From a checkpoint of a small mixture-of-experts model trained on Wikipedia.
Size: 11 layers, width 192, vocabulary 8192, 81.3M parameters.
Below are experts of layer 7 (counted from 0) of a mixture-of-experts language model. Rows are named router (the router's row for the expert), up (a neuron's input weights, with its number), down (a neuron's output weights, with its number) and show model dimensions 0-191. Each number is 500 + 25 x the weight over its row's rms, rounded and kept within 0 to 999. Numbers have three digits each.
Before each expert's rows: "comes after" lists some tokens at least twice as common just before its tokens as in all text. This comes from a sample of Wikipedia text that the model never trained on. Tokens count by the router's weight.

# expert 26
comes after: " |", ":", " of", "|", " S", "S"
router:501528549503436488513495499485505483442479458512526492512531500519492490551489459472459496518480504532549482515479484532496502528476492465503468489476516511502505477493483523458523512465547485519509496471464512491523541503465474567497508476516459491485517472488509460467511512512521559490505507497481494496508489523529519499523496509468512545441499515502466505481482548497541511487512499482501476511508476513529491511495486508540523501495503539509476513503511495506491463495535477526452447495495490492508579510458484483492480517474524442491532476484537492464496508470535497529
up2:551489500519501526484512510512478540555498514486477490524507482519498516540523495475505517504482483482496464508533482496501521519517454492492509434514501522474482509462492565481496474547462500508499508540465471528573480511513501514521471504548508472505451522468516477441484485499512499484521488487504524488499469461491463485488471522506518527504518513504525515506501556477461512460481502503504446484501501531535520476522487494524491525494491516499522500468510519446484493483504496495453525427520492517542539520461509502474531524494522480471505491508526520548447512488524508510
down2:472476557505546491515502559495511507515457528508501511497490501516513491468492518485519525551473497481499525475501518475530478514513489520453501520520475519527489485485500481507550467493512492495511476513527524526463469555507488504528489504481483526471498491510469492501470494500460500512481467494481519438521474460501498472516469494494538498533471435559511541515484498521502452516583506542508535473478499551542511518501495528505540550491503493533511532481487482491501512521497480483513486450495469526508469459522473503479464531474516513507512486453479521485481524512499498488
up3:496512483484535472462536497486518506459506467499487537499501482535528530498473489489508504519490514483525502499475488503505504497501514480511470486520507479541434541500518519464495467483501516513480497476504473532504520489508495490473549494478573560516523513502508466517497500553491477487450486518496462534521547544515510501494535518481544534501515449514477486482482471515517522484534472489494507500489494495522510494498521491482478496529477487500487548486510496512482477498539502468514466524437409507526485540516476483536440575496514510490502494486511496462504530473504488505
down3:490471504436478505501474464528518508489496536461498550466543499475479486497496500483506529487516516508497524517473475501517511475513507505480545505487494463536520505451483441488491475449487486482539482468504465494499514542465506531531475506518481486520502531511513526461506489514502491478547483484501476508561499552515481492528480499521513515511519512417542512491537549502538492479489522519521458488491514520544477496478533484514497486444447479496501527515499520473497501530510513477511505511478505471517519464480537452508515470501473503482543514501475526480461516468518469484
up4:500489509507484513497504519442495503533510461472505548555511523474524532496503474551504537485498478464473501493525481536476503524491493476486489463478505460518549512552516565493479487518508472491499482511495470487505493522518526521491471520478474459444482488524471482514449506495507507543498491472513462481489494481538543482493506520437503508522480556502504514538480478489494464518464548522524481531474531488475527552493525483494485554500522500519508554476499501519525499471507477499516526470476467510504533530524484511554507536531489504514520488511512529488515525487494505469
down4:504504481472499474487493486473500526501468468482544519495492468449475479493435487469533494466497539492502510518459518505521468464531486476493492494502527487488510514470532492461510492516484506506538493493524458489504531487475520472532462513484476500498504524456498502534503475512515477536497487525503473480488469463546466492457494478528470531494487461543457496495494466487515521516469524518493509474516533504472504524496537478557497501499550500467512470530555491480492459538540478494526501517540499421507457502502474511518511508481526525534500495543525530494468497478489520454
up5:481496522501544501477529471498480452457502451465501477503522510441472491504481513516517472526549496551531511507515496504459529498489524484494477461501543491488483511512466533481449511480470473498458495518490476508502530509503486503459491462528483516515494526507516476463538543492494520471513487559543462486452509485590533506515510459521505488506486515505510491505522520516500513548511497514521497500468493483518485525481475507512453486493478502544495504496500499491506526484543491503497451470465482478526526576487465502499527465494488530483525483485531473495496506461486502480
down5:530466487508480476497506516477498523477502497481475503482532531500517509489476499466481469528552458577529503471533526477538494526480477514507452523505499528473464487520507455525454501501484506484468501513502470528522443466478493534453454475509498479504505527467479450496480495540524495508512478490519445485481519510510515496466499426516492523467499498481540540545466503494533519542516498519518513495477477472522486522490483488497531565498466463495490502486503518526494540508511498530527518507494471494488497488480471513477491468489492499538494522521561482503513459504491466514
up6:519480473511477500510527478480470498546500527475506542508522506458501503495511472474485500490498525453535477521511503540497531511507487508491483463490524510510486509473482513478529460514521495506549476482483507516536526486520564495534470489572469520495481461425457502519532533516490515501522529477503503445512464469552516533465526517524530506523516476503464526533525530486465514516518491498498481504454525516518510490514482475547492512504548499506460508468517482545470483489499477542465511517494542507468534493492484491521503485460472491518501533483525525529482469492522504535
down6:481521546501491501524497493518497517521544546511468488479489478499479527499461520478536490470493504440513522458435472485502498517502489494521509506538448497499440542496483486480505521489511496482534524488494490449520479540506511461533502486491492526518546497487483514480505542457508499488511505483483545471524470507508460487440519531508486529509489510528498512519527515491473498483561494465512523494474484523496525466553482508464541538496473556486526484523545515487505490522496453514502549500492473479516517461478484488464502516532474498516516488496545503526467481541509520484
up7:508555501505496521451588472453471488498528456504551504479500497514497515538506504542490528482509510492483492512503507490509525443496496502524498525458502535512497532511553486493525457488522489527501474478502482488494524452471493487501520519454537573502494540471494510500539473482510522475519484511469528486506505495490560489464542500503493530491511522484522498485507496526525551537505496492483474510525494523480492513523473471472474512462448526492486542461507469507512506487460455557470477491503476481508521499536520505529513502528470482524517495466506502487503487500529481522
down7:499492534506512506510495453519472505494520508507526492499519518500541534515497490489471508492477490454480461485532512468484519475527518537542507542477499490490482473503507504480467518501531469503489484482501538501518492514455514506512488457528497500487519502507495468510440487528558492514497507483518526506548471530446535497528520455507489516444459486486507511487498549525520493471507461496513494456509525475501473488509508526504491522542496543565478503511511493481468539520477514481467479516544495497423499522478514551426473521495491494556501542538494484481503484484509484501
up8:501572501456516482482491502493462485478432523486501476526518488563475523520510527484506485502462464494500507517512498513529523482511494501418488501508546534506476520485526497504471464460547501556514484487531479524481481444515481497515510539495497535453513476472478531482500513497480576493482492507507462493489469480503506462488499481497523511474531522483495500511480482514495513514543491443513469465517445515485524490492499496480498532518527475498479545518497521463504489514514512475501472517480483518515499532489507526513519515469518465485524489481540477491442514530521516509
down8:512518491479492471509509498486523516481470515520503527514460484532505495484498491498480500487467472473511522556452534475484522504502434531483523518482551466528517538477552513492469521513470527486522507520532470491542512493520543472561495508478479450506472518435505501491496500474481534464481489481507490513474514489493496550519552499489474449524499492481516547502508521462476505514540501490494480503533491541478478503483484473479533478483492462490472491519481502517506507530553493520463510471524508475515493507501516544464519582510502542504499511521496502539493508501464487485
up9:483502528543517491485566542479524527481469498508476540500508488516501517462474487558508559472453504498507487495516514549503522500521480476510509519527537490463501520510499461459526497472506510464469471489458532501493493479504476507492490495518517516484504524505507492510501484504538497510493515452495524475498473488480495475481534509507507504469533493529435519517468539491551502523500488460495479476470502450497541501503467465503488465538490491465498485448544471483522530486507520497476494481465500458511506535441452466493506484479509464507549479479515496510515485545509536467
down9:496500470527508527546486532501466478457508510520488500510519513504493475533561474489498544464514498467504528481549504506503487514519464531519455514500510490517506491488508476488521534524482495534508507551521475561495492511477480454443505492493502485510527507544523416485482484500490453533494483475460480501533512495477498505508467541527484520483519473456488492536533515495482477506479465505492517543439521512527528453534491477483472491489488507516474480494492535521496452487521509547518480477472515458492461486486504545491500515483481466501457494499463526528520499492511507519
up10:485484476513488482511517465486498501468511497476503491511487487544471455497500509506510473513487517528525489514513565499529503536517493486449510478468497473492516502492526574506484502479525493471506490500539504458503496447495496520463508437507503510489489436531478473469438519503497513494475502518554483468485512490476531507504521480490505498496507518526458502483525527523529495505509517450524491533488491500508458480466477467547523507504474464487471526532525473504486489490508504500551503491490465556522505504490498514502479534472488555533497472537453489570477518546477492495
down10:507500484472539487533480549491491521480470534515473491503493505473466480562532528497471480509466476527485493499460460513552510510457482509533501490475469489463534531509514517534542511533524438534487479522492502459507491475475473510458484495483506487509493533514485511513521470499497514531478521486467516489502493485529474458515500483479509518461469514498453546517487453513533516538461520491512511487505539482510445484530524525538537464451488552495475525538492473513497468514494462478483519497546516486547488521494511507509483477462503503505514509459505487476520459503501486493
up11:486502528491522497510517483483473463434535446518490540500496492494508499506511516513514494547513519528469471508482508451477538446509494480469485473475518516507545491519529493500486494425480493499551506530510503521458485491538499519472526506521504525475509495502515470486506482457499501540533494459541505510460522498528506496507509514496516497494564520496460512515507519490533479517501500495496534483505496509488484503475483483534517468551510513518457515511504497516449516457509472485519523517459488549487489552511514516549451536490544473512508439473503498495511539519496493543
down11:522485521528476532534489500517517515492527514511466476496475522459522494507498509474547500508510496478539526448463477524501518497526498522484498501485497522469522477467519489490519472550522499466511494544452486511471467508464534476462524505481503479506513530454531549514510501466506510517526516527518519489498526529529507502529529533464489496506436513500498489479512526510477518487493521445550526481509535507531522500536486475466502503495499466505531497461484509531517492502490474440506478515493458488545457472498523439469450479520436491502499521476515489539519530518503485469
up12:551475486463540446491460485485511517512516506482542462488504486499522488486513495488495540533498479505519528495517528501504476478526477507492518487439504482492494445493501536503525494469539504519522481498501498479494507478469520474499490535536484513509501520505569496495484529506522492528495489500488530502471490519509484496546505474534460463452524556547466552476445532469501502511479507526463526469495505488510498444492510491531510474489463450492518490500500478522511527471491477466552478470501483492507521498478503511506467522551503479494514501545470539496545501516520519559
down12:531503488497517477473475462489441510515454506495463495442501501478487462480479502508521512437461515526487519473498525462503527531502551475494490560506453473505493485496491477511471514480475490519513491511477509499449492467456475500505495443486531533489514509537511528541544496514550519505481513497479482507456520469503518460503532470534511496530467503499514535475521524512554439523493488471514477486495462489490515497533501533536493493490472509483506494486512536519447471467486506488547488496504507482535521498499448465477505497510465493536496514510503483530505540494474495496

# expert 93
comes after: " |", " the", "|", " m", ":", " Women"
router:517474536498492499529546519507479481504504514477548506527514514511497484486466509499452485534486473543482505532485499489485526512476536463497470448508520485526487508520485525478498484470529495556486459536477505471528523499503490555471491492493466531512470513488520451484523543527493534546502486491508472523496450507532535491477498497471497507473498475516481528475499557525528509537498500459476451492522519504534504502519493480509532488478507504515498533495523504513563485459481447513484478458491467525541562529500497515474486525488537492502555487476506491534493465473476519499
up0:510568550461507498515536555515525513471487485488453522528512508516468508477478555533486485454504524492508473517543534476485541532470520474550478467545533521503496539515479505483487528480489503527525490498466498481494570501515492519521484523469497499490522506452490507505506472451454486495492510511512484511530532505505485483469492522548477477490502520517522486508506496510515534454503545518491472487502472487483493525497528549496453503496471494510490480506525503494511500528503487485512534476501485505511553495481488450527537488477478529471491455487480470512483543548534501477
down0:515534506466500511481493509475526519516525533522586499469509550462504584505487483515482491529436534495508488512516538476520515537487500526480477488513512513518503512509492536517530486487528540497489492490498493534517503524536499476486479480488486528545505510504509494508480531467517466522514523478509483462482515492477511507480508515528522485496507487510444598477461508540474563535502477503478529499508483498493499513520478504544454495481529537501504486529495457492475497506503522520505478493493512480482475484506497460456499478482550515506473522510485511481504487508519489562
up1:501504507462472488507507489469461502497470491545515519480521485497490507550500519522504472528494521471475511520507462455501503470443477509497481476501491512547494522506481539476468480460540519471517533545501461487493518525475507492461482549444533541499519478490517516493467521478492562491497474485484473520495464462500518495486478510481507490459492498519520507527482490501495507506515488479475505465474531507510518501480518510575532509532537533539483534502454507487444497476457476452505470544499497506456498516535467499479551502483509456489489487493488482480510502511474544475
down1:507494475490477495500508517465550524475462519548489516510494502460486525520480522478508490521513499486520479481492487504494504503501518468527459520458528475477494458509463489476506468504472502503546472524484466462490495488482510505506489503521480541517463557520496480503484472495513484507512549453497454498536548528525520508470475515527515483501476541505463460504511526544539481490482503527517527532500534468522497547491470576497509456481520492498524495466483499485513507491500493490512410492481470490483543486500532475515542512473527492487517536542526467539514513487483530509
up2:489502542510519487538507533488443506534504548491449548478478492549463488518503518477556464525504479463485537489489499499508474527473543485519499492483494527528500472507521461474475484469477504475539504483507461547492512465544535516507543507477500472488532497510503482476492474468495505521563489463522532509503489451532494460517476512511487489495515444546498462486497496515524520483501504469464543496491526485476534541489501480516490465535523463540487499482536524491479514501480551481486498489470508535515515541519504500500482511496478508465500467453519480483527492502504515500
down2:475511484546490508517459422497552504537507471510455501514494447490484516491523454472484494506462478486526488529504495515478463504494495506466494548545537454465516530554516485507474481506498501512524473496545521461499489499491502486529523496491480529523504498441520505507515510476476507511520524539523491490527531509497509492489498513507498496494475472481517483487499515522509489481489513476515500477544541523488451506493529509513531438495512497516482479483560505520525498478545502505475499488497521530527510474479544521538447547518528526468461504470529547504523531475475523532
up3:490510512524487507537529494481503485536512482502530524510501500510507479462490471497499520501501490535466546509516492554486497515484537517493500487456522482493497503467466496517517504517470500532473490537510483504507511508517494552525501488533480526520519521500473507488515497524522518523475500482485474432501522471559531483532512491507466472506483493502469506487492516502516494468501481511432517492490479483495471455491517513521514428479451492448473511503534454445490517520474454521476528502489513548461522537508497477500475500508571551478520533516534500460491480467508503561
down3:520483525554514549483513517468483518523526503492523519460495486522509495507492492482462464502477510511488504526480504521462483501531537473503484526506518464449519462462491516512509456499469494505464539481509490485526448528499487519452493494532510484463521487443527489446477458416472517489494517530485528489487505504525507462510491536501533553512511512514500536471526502510513493493460448510508492505482492509470471503480514485514478465503486472514516518469516484437523547519516457521460520540478499485499503498511519509445489509506478507516473533518535485518515498523543504482
up4:517546505438517507467508490506512507494470478497516523533519502518508512508504443518515479475489481495541464507531520510522510454507542471484491490577495516489519509491518505479473498505489465493541503497501515526460513501519504499509497519524512525507520505535545457476512458530515482505503488538515508545500479540464475487522437532489507491486541531490502503488426475457461508519467492536478514510505516516501503525487540501516539500501507482474498481492530518493504499453565454484538488483481526552486505537482494515490543490489455548501486480489529513505515505459481462499
down4:514476486505495475509472482501514505504457548534504529528502503524485495548487536462528525528483497545495431513512480487484547487495515495477497515510506478493471507469507478517504488507501480526496447460545503492523492473493487518510488498483480526534521522521532539478529520504544475491477516486487464472520466506516501485493524531529520474480469505485491491523489493504509500553542524478496505530511504498502490535498521495509492495446506530495523446446450473549487473476516561472506520504453552536484512458452457503516520466505487452517527525475502540476494489510466497475
up5:460468501515455504505522529512493487493463513509476485445519522510524531518518470536536493499509468537525512555505522523499493485529539490539535462563504499505505506509529491440475501451495490490494487515509507492473508520452550474496477482513514540483501476500521478518480493532498479453524517526555477527458504483480517485452518517463494502527467495487489511452560517521493462513514503539490448507498487475476503522483501461543473501516529510511491536509495458463477471549512514448480486463516487491483508530492501524484512522476489551509511500495513524483476528488509506499
down5:483522504521493501456466451518477517494521501507473534510492456460505486489481459512491508542447504497512457507472457469522507478502518522479487509503508530468465489452492477550511509509479524517504503514487444491467530494531514449475496480519464482500491513505484529511492497481538498472541533475510474476470473495459510495499481485516529479516528496529533473471521530482488517470520493535475488492537448497482489529494517494458514488508482522496476488522498539509464502505507472442492475515475550491488464491533533516529507537469486491489555459541460500504527498535515495561
up6:530468519533558501533495453501524487522500540503508492501502518501444524482488499506488502493470510514519481504490511482506496512440530491493476550521500485504489495509491451510471537471504520507476459526514456531530514471518508509551478432471482519468480513497496487499494478519476490478490546474513465511474506520532481495492481528460525476496570486490483540518520520480531472524508487516486490526500498497492482487474502521487478496543503514535536529527507521528519503486492511527510460469548519501560509464523467486516493528413517470528536496476494497495523481483539507532
down6:508463466519476475490473506506528509533491508475534469511507530474479463509503521507496524496538487474496520486470489496484514490537496490487465499475487506523501539500542510485475508526460520541471503478547448544529496519496512547505518509483545518482540451486528512498493503477499466456499478530516507438471498476478471523471460528496467487503549520521474450499535460479490513529471493471503487493486525524485488522505507456480519560507540479469497439486524502494511491525466516493482516521543502559473478479505503506494504510529495494516493454513495509482505556517507507558
up7:484526531450528494572465471473457500475452520546480465501519485521534510495516476456503479506508520522499549504527494510500482500459550495487541467511511478504499473497518496471482501494530512476507484518515516501525475503516469500518494471484518471510488507520482458509496502509539494515519468510493462524525467525464514525495524508519521474478462491522510527518471507536512501505481535517501496490481530489510483554466517503520451479508517535493474561478454479489539541471506574507490492500489469536519551523512523493503505519451536491500527539496490474542504517517457486493
down7:487504519462504518476471501541476536491496546489463542469506501509518470473532481475497490484515498482527497518474493463532497521436459445483502497498506476505499464556461482514476518474526501497498500501523534516511495496499494510490489480466536507533504523485537533520510548487492520492472521482492495517515541520488495511482512437503467440562470520502498553489466498475517509485456494512505501507468502480549520488556543539492514505500523497476441449517490493534495546497491511508485491502500520495546521466466501483527499483470520487513511520484485473529492534542478483537
up8:468477555508459486492540479502519505458498498506532553467519527529518526469468508469503509511498493529495484487478553512515486518554505494487493414522501495497477476479520522488503532477494501534501505469488502543522472494502490536478481483482492498495485507476483502480536470498457551488583462529480490501463527517499488519444526536509535531468466521502488535495529532502471481489494532497492534523519506516511489519500498516555554552496497532456466500496494493485492529467515497495480526476496511490520544482483515486466525539478484505511515504490484481513483522505536469489
down8:489527497505490469485515518509460495499533429507484534508509507490497476477473494480483495527476483507468505508499485507503434474464461466505458510511499496466470536505541465479528518538524504541492501488536464491563487476493491479472489510489529557494497520523491489529503502520506549489518510489460536511506478494462504483475490529553513485513486515516483523490494480476497498476512493487438496477464522546497503462500475504499521507528544513530521537502492463527509529492539538544520457520473520489527483502485481515496510496488495533529484540540500508421450523471485521512
up9:468520507520497495537489498501547469504472512474486506498524513533509487552495473534505501485509476553529525522528507461521499500492496489486539465519504502507493483476557485497534439505526502482504478544508529525479516449528495500487495483511538452528506520465498484491525524476520480472470506493507507502516510483538564443505519521466501518531515512544528532481521506524545465501496485498499476427500517488524516508487538462465471504515537511467475493495485481533507536461501475460436479492503496528514513465506472524486475546495480472495472511475491497516513451487490511537
down9:486509482459475506547460551486497498541484535500441523505468535519480501531537538478495504500492488495515534468488482551471495485492487448466491479516510489480461506519499481508497478540519497514501492505514556477468507510522504549499470478476478453541505511507534487497502489509498505472512536520501480501520529535508529546498540463455481505496532490479462507466507508496535548494475512513501514530531523527508507519527474492476497476511459480525466547529533441537553498495508478514484560525506497487477511521537525507488513490530449522477483504510486501511522491504523474463
up10:499512532503478489446528552475470554455458462476468464483483491474487481502474499458531462477466480518516487532508501539501496463556503489521486489506488475523495515539510495507538495514484553481540497478505531508554478515488517536491480522544496519487508510512459498515492504502507495519466473479458471492461497536525470471482506469511491543505541513470512535512487506472489461528537508507511490505510495478473513551492510490470447503492485480494453519471536480502506446519488513478501496475488482502549518525466465524513537522486508493531504493494520525554478513480528502528
down10:544505472494511494539487487536508497488498526511520556549512510470454513517519497495508484471521519508512521493476522511541493439442497493515540512493505487545477509484515511557477518514518550501516475519494504547496525478484447508522526495486483504506472517493499504516505447499493444532504498492519507530498483512473551482485482502465505498550456509548516527510493525480505511468538541529515508499542507419452495522547486524527489515516517511478502498460515533547501496531505496473484462456496499493541520478491515507495510520511523491527547490502535510473511538507501488501

# expert 67
comes after: "-", " (", " \"", ":", " W", "==="
router:501538515501486478503505531481470464465513449477507524512496520468526498483447490486464489521498468522511482536537486482540545507472498464517511461538504520526517484495523509478513498489515454508490473489528521507505505508505492530516481466519502511475458513505535444489492517480508537528503461462465486507448531515493559493456504529502489506484484491536479526501497534503515520493544538529480458494482490468499483541536513473476512472478462516523474497441519482520519444524513477491500458497508479518515574509491489512475511507450522444483526497504526501498482480514486521531
up0:466532483488506486493468529497530516475511516467487476466505492489499502501556512516486531537534490544519489570492537485523525472484495461544519510495522561504529527496490531474499506476484502509486461509507540475450478477511479546494536514527525470488516494499531490497558535448468477495501505487462470524546464481515449474500490519487491508512485476487515495533474506498470505507520517478484480458504509481519487507472466494499486493514501494507506505529442462514481524485526502539502464492491457474515517538487459474477474513509561453475514460471462509523514505469491513499
down0:524500515519507500533471497506490516502500484494529471470495505528499512480484515539539511496480494452494458491507490468468498483519489483495505483475486460500510539463504505461535518481509500467513508446455490533525471477514462486528491500502498492523503477500467494550494487494576434567493499523528498486533473509526487497516511523548481546517530474485505473484457510500465457491493487513437483478500531488479497490497477489493510462527523489515534493502496581482479526503521499475490519499520517527480478540517491511513542535523555496472501491489503462525489493501523436467
up1:558434526522478506506444480457529463496479484499526520506517529509519521485489491539509516508481527505507540513492520505514506460525476478499530496491496499505518487536515502527507482484505469473482456518523471478523497469546479489513508551470427477465534521493495491532501494502524546444500500481485498463498515488482478496502505526487514523514499513484504512515445476500515542529498495519508467476493514502522510532502440502512477440502476472505536467524482494495506477475546495542482500535491556505530523518520504536470491546510467504512526538471512542469489521517451500499
down1:510486517512463512545469564485502497499496479501479544517470528450485480519523511564501537518510521495502494491448551518492516497504455518471546481523517516467483523483529474510494518443492489510486437520471487494521500535477514528474485517446455510455512493484526506525503482498497513461458503465513526465467497504495475496477522481481510508528474504474497484492500556507526519470515560454499518525507480476529521508508512493520542492509467489518465560491521504477506492491493502471480488482502529467473505500548469550492483489520485442500494509502484475509504512525465511498
up2:507466540553541541507542468491492506526510502520537485540501515470472484532472450524502536542466510485459507502552500517484486498459471463513456444476520511566454501495504507522509474521477513550505482546495502492548506489466504527457535499505500499499496517473476494533498469520474528483522483486498436471528476519496523482504506473500517442542465519508519529526469504519460509488470516458488496501493484486501471492491525530496514529509521452488507528494528512486528491509519524489490546502462490507506507518515516493506521526540529500534517497472504508529492459510502491485
down2:473504483542422494519504474539545500488480519519497500471500522537499497552523488481517473496524524540499538493531554498490542503487526434524498519484518471460498490532499474536510488489495479525512501509502510503486466506507501506517493495503533486535520486480510544515510511526462497499489480492567476475519505498496533495539512523513464490490482456504512537515545476483472517506520480517501480512512505459538508531497495489543482493504474504486491487496560493514476493489533569435527494495502512479508522495516554529539491505483506539515482533539555480491509531489460470491
up3:536490502526540532520485517509503534515464456507511510553530522519514550515503483470521508486490525486458519468536529507499529494516489486489522492462509478520488482461485495479533512465448499509441468482495500525521510490524503558490496490525475526484564552489514511502518491491518494545513493491529483515495549491526490539498502491514502525507498485509493506500486483497466493492498504485528516489472468499501528539488518482445532491471473512517482527469492441483536515478503436537526555463520454468512527521491514519507518467555498521507516462510477500555507486482522505538
down3:474461504531496517533492527504515533501533530475496453466507440470493507544483510505471523509444516467478529544461507499528515539485515489490516484459465477515489524474502477478484495529510529465495534509486494488498500537495435493546496525532522520510458505475521537500496530496479457515514467526442483467463523501481475540506459500488514463494471508523501493502489532522432461476520477516521525520499482491480462498487516531503502491516502505480503495489527487482509542509517498538500563499479472535512514493524501493548485476464520483501513495503475483471511454499455518467
up4:493485510499492489509539504504493464471504490577501532495528493503476539467506504507510532537494563513515512514483513534490518504512524506497506480493480495492482499484490518520533503467553405472479454513498499505516536479477510494507501490508442531507507517516473497473505517456479527496474527494547503531515498472527530484452510504497540466497506514542513513478535532497507508496485456509489499499489524491502487560514488464517476510501494504481433549468550503459501500506496455528487510460498509482500519522529487512491519505522502527478503470480516457436455522504525536478
down4:479460486481511474498504500499483462480524503483507487503475465437519571513494508463489499492486521457507525499485492530494508499530513546557528525533503523508486471509483484465513528484508543508540488462509460512534505491488486475507505555514512521515501514500522479445469526504516479510496531461511527515499527504441496539536544500469522505475476515479467500486491475501494536541531476508477481492461481495468501501515476514469501515513479479496472513527575482437510455549502479480474526478516488474487466490537514493498503487480507549521525483466521542463487487488500490491
up5:482515520505485505500503497516472480502525505516537495507502485497453476536517469467519484508494479443491483508534507491493512486507502490506496522508503499524484497429507473508509508481481491507525502533498477557468530468464511552511504499485513478482487534487509540515516488480575510504544491449486505459475544444535485516456464516476458515525521552512536532474520531479509476474506519479543530533495504514536498512515542501471499449495511550476522495484489488457487527514487528522537507486489479485483525513455479499523513505500502561483500493507531446473459509481528499479
down5:488487500462491525526484486481452461501523480462501537531465534492508520511476503508511539468461524498450507496488502502559477512537503502518542511532496522536509514515500550511550514489463510466491507480516476492499496476497475502501467519530491502525452476550510500516483491498516489511506508522481536533493494521495520463461536486480481475494513522543531501533497506495485483498518454512469459490498499509518528559477505469498526478454503534546518524471429478518549494485507467561505494493465498501504520488495485505542544495446489495531540489477508529484540485526509522511
up6:494550501509477486501465507481492514493518493500453506447485494531533497467490460448527488501496526471491458518503468500530510493484529487474518512488521512478543531536531483490520492491477543478427476472506515515502537500497486553505521488526516490505466476522525490504518535511523478508533514468540528489507494499539543466516512553518519529546506547490489465491504541543491491516499478520562492488489499508481472463492489486497444465477500533532533515493480468474500506522501489454535443489510491514506493522538488487510493495551523541520524515502510491470452507489517479482
down6:501551495546523516510500510505487517536534506552550436476476499508502484468548528492545505476519507485507513488510510516528478474490535486516507526491463507528515506514501461501501500490466546532486499517443515504482457483476461517462520490532503501501483509550509478535521508542503497553509544464501520502490495501543536493498493530513527496520497493515493510503489491499499520447474506481515478509501481512490523490547485506532478477502500455485471513535488480441526492535484477468480530457515503499494481482511459502524540499563520507553574516541490512474493519501492490519
up7:499482523468490481495475515495450489507535526495508493535512486565547529513514509457490535473498498541482508511479516480508506474493495476489505529505479474521529497508453521511502510474472469512514468541507531519526554470551469530488492479500483496491479515517483477466542519523529501535486540488506497429508509490517515515452519516475519503544524511518499492481481473485472500495541514481523497550504503497507509480483482518480545539499527514523526501464525503518514460484492535496555508469468498520509483492496478495536522506458541571494518504456555499483539458497494500536
down7:480509479474549511502492493497488520545478493514521527504472463472516505506524477515498520502535514496531458507531513496514516495504436541477525511565499519494506506490504525535510452472465533496474500508569527512545492495534523487532484525521480446523519508522483508506556516517456547495511523470537495485525505502522513478517488488521521515483470524497543458471507538507540491467477499498496488473461519520492540468490494483544548484485470492481554516505485517497494503488516521519479482505538503537516451483535510471519511477502514538508475545508500517484538515446514493535
up8:507509562507482456469487527496507490486498503502521440596490497514483551475491489500477522508490499497485524498487532499490531481495489484471473501466497522499503478478535485510442439528517501501462495515487541510509505495514490468535508521527476518531483478521458501515505502529472533527498491520506524474487486507511457512469515506470510519532517488464458508535468488506518477465535517490470552525469478464472513483513475482509528515476480538448504520543483501526496510469526473526514509511469525506482507490536535540511531553470497460466530517518499499516513515541520468518
down8:512460501491434509517511461522520480530502521487508534515501505537543491443471496499506536505451547513518474478514533475511498524490438480511564523517524491476518445496507529503515485525501481543488489485461479480508488498507488470489469471530468536520488480458513523492460481495504546512476492471537508502501528539531456520513509493457502515493485463526521525468491501495499486515529564510494473495494543455519546523477552445498496504500520454507549481473468468498494508512510512472510520464484500492495496492517516515489484501497477515515534452513491497482504508514486468524
up9:507483523491503511474497490472494498458528516468494537516522493499525503506504486464514538464519532526501510501505514504486492520520520502476528473527533496539524469516516512500532511492498461487498528499533497501501469505525525514495504474505550575528563475504508527477492518508505497486519499565520505466496514471513465482496456505542529547517481541481490535510509531458482499564528516502525504458489554429503550511495493515503475508531475489500526497478503432468461495519464528490533486464494497488489493572496491499491496502485509489537535484495488497470556490507509476495
down9:527503512493490517505479519482514519524446485488474526507489477480514480503506473520473521527473567502486508493462458526535503477495525492452457504488523498524493532505522480484483550525494531510461503480509486525492506447508545523478569498532503488481509474502485468490482553471492486514469517500491498480509489468531509480503491493533544506554554476492483509505528472522539490461486483438465524507510473506488477526491481478481456518523486518515530513512519557502544510511463515465506522492516468546542485487501490502510448471496524471500549495529538498504493504515467531497
up10:449495487493504482481514458437510466487548574520521474526506504507530474470468508483534540518491468483497489525539525476524489523519513505551499490478499528506519520537504507481507453498538527492465500480472494475459536457511499518476453505462511503547523511486475490495475503517508535473506488471478489527520480493497509516494564504470531495541449446521489515554503518537511505481522486486523520495497485470510508511498516520457496532518493519530476466452486543463474486503478493491503489523495464462520522503520477529483531534485517497531500549502501487515513505478525530496
down10:494515478539481480524503501492472484521510470507545502471492522517491474530466475503492509499462487513454483485463536513498478511497478486489519510492456485452524459505529501494495462547496539511517476541515503502527536517534507476514495504507535511553437456513474523505508484521492473500509490534525477493485547545511455521491530486495556462502557523499528521453503527488492551465477501494506516505492473514499533468504480506490474543523497509469478473562529499488499498476507491517487453503502537485516484482516501503505507478532537578518474515473450518476509506493519527480